From a checkpoint of a small mixture-of-experts model trained on Wikipedia: 2 picks a token.
Below are experts of layer 6 (counted from 0) of a mixture-of-experts language model. Rows are named router (the router's row for the expert) and show model dimensions 280-319. Each number is 200 + 40 x the weight over its row's rms, rounded and kept within 0 to 999.
After each expert's rows: a language model's description of what the expert responds to. This comes from a sample of Wikipedia text that the model never trained on.

# expert 10
router,231,237,201,209,132,231,180,210,157,175,171,199,264,169,203,108,174,195,261,199,135,183,153,301,148,187,200,240,143,238,211,184,227,239,134,195,173,230,207,180
Description: East Asian names, years. Romanised Chinese and Korean name syllables, CJK byte pieces, and the leading digit of years like 2021, 1992.

# expert 8
router,207,215,202,230,211,264,173,170,202,227,201,214,199,223,158,266,228,162,144,222,206,235,173,136,251,202,226,212,120,198,174,247,185,216,183,222,209,171,230,256
Description: Person-narrative pronouns, endings. Pronouns and sentence-ending words in biographies and plot summaries, such as she, they, , he, films., him.

# expert 7
router,250,236,194,202,207,190,230,225,244,167,229,215,207,208,293,330,166,192,182,157,183,229,273,165,195,251,139,143,183,168,203,163,265,248,221,165,202,160,201,177
Description: Place and institution names. Capitalised words in names of regions, institutions and organisations after of the or in, such as County, North, University, Regional.

# expert 9
router,157,205,237,196,238,192,163,173,192,222,170,161,203,181,245,247,117,251,193,190,190,192,229,151,162,190,175,200,204,223,166,155,237,179,213,219,276,182,239,205
Description: Infobox field labels. Field names and headings in infoboxes and lists, often line-initial before a colon, such as Company type, Location, See also, data.

# expert 0
router,265,180,236,206,235,150,202,222,132,240,189,207,219,252,190,228,204,199,181,238,236,157,205,196,276,159,213,127,175,145,313,170,135,87,267,199,152,369,180,231
Description: Mid-word fragments in prose. Middle or end pieces of ordinary English words in running prose, such as br-ill-iant, m-orn-ing, ch-ord, s-inc-ere.

# expert 2
router,234,183,158,136,231,240,210,158,248,175,204,214,233,174,184,247,261,165,236,181,217,220,263,146,128,278,246,224,300,198,185,183,220,239,199,228,114,136,198,201
Description: Capitals in foreign names. Capital letters and pieces starting European surnames and Latin taxon names in species lists and biographies, such as Van der W, Sch, wimmer-ana.

# expert 6
router,77,193,195,261,187,253,191,239,183,278,221,216,177,222,190,166,200,224,229,185,188,197,102,155,168,176,208,239,227,176,135,178,143,140,171,183,181,167,200,205
Description: Spaces around measurements. Spaces, commas, units and articles next to numbers and measurements, such as in (, ×, a before 9-yard, $.

# expert 3
router,196,221,157,189,280,141,267,150,204,186,204,223,125,178,174,229,158,244,246,242,192,212,183,230,159,193,168,216,226,143,191,216,201,228,216,217,198,197,244,142
Description: Structural punctuation. Table pipes, line breaks, list dashes, section == marks, brackets and hyphens before capitals, as in infoboxes, tables and headings.

# expert 11
router,172,185,199,146,151,269,227,174,246,192,177,175,224,158,162,156,211,207,241,164,225,188,205,182,249,258,223,237,155,238,204,237,174,188,174,202,179,196,200,188
Description: Foreign names in tables. Pieces of Slavic, Nordic and other foreign names and numbers inside sports tables and results, such as K-atar-ina, R-asm-ussen.

# expert 1
router,227,182,243,205,272,80,133,242,211,147,193,222,216,209,227,164,218,199,123,240,248,188,244,215,257,207,172,251,239,217,228,245,223,253,234,202,201,216,177,212
Description: Latinate word fragments. Inner pieces of Latinate words, often before suffixes like -ated, -ic, -ous, such as ex-ha-usted, met-all-ic, program-m-able.

# expert 5
router,162,196,160,221,190,175,222,213,191,223,199,239,81,222,210,181,162,180,198,170,234,288,90,152,179,193,226,232,174,243,128,182,217,236,200,191,218,165,160,257
Description: Function words. Prepositions, conjunctions, articles and auxiliaries in running prose, such as into, and, to, with, are, by the.

# expert 4
router,189,180,191,209,110,220,230,199,215,191,248,142,184,215,170,163,271,179,158,211,165,177,240,271,206,126,192,90,254,196,203,236,176,178,190,178,299,158,189,175
Description: Sports table entries. Numbers, scores and team or place names inside sports statistics and results tables, such as Hull, Chicago, 2-1, 40.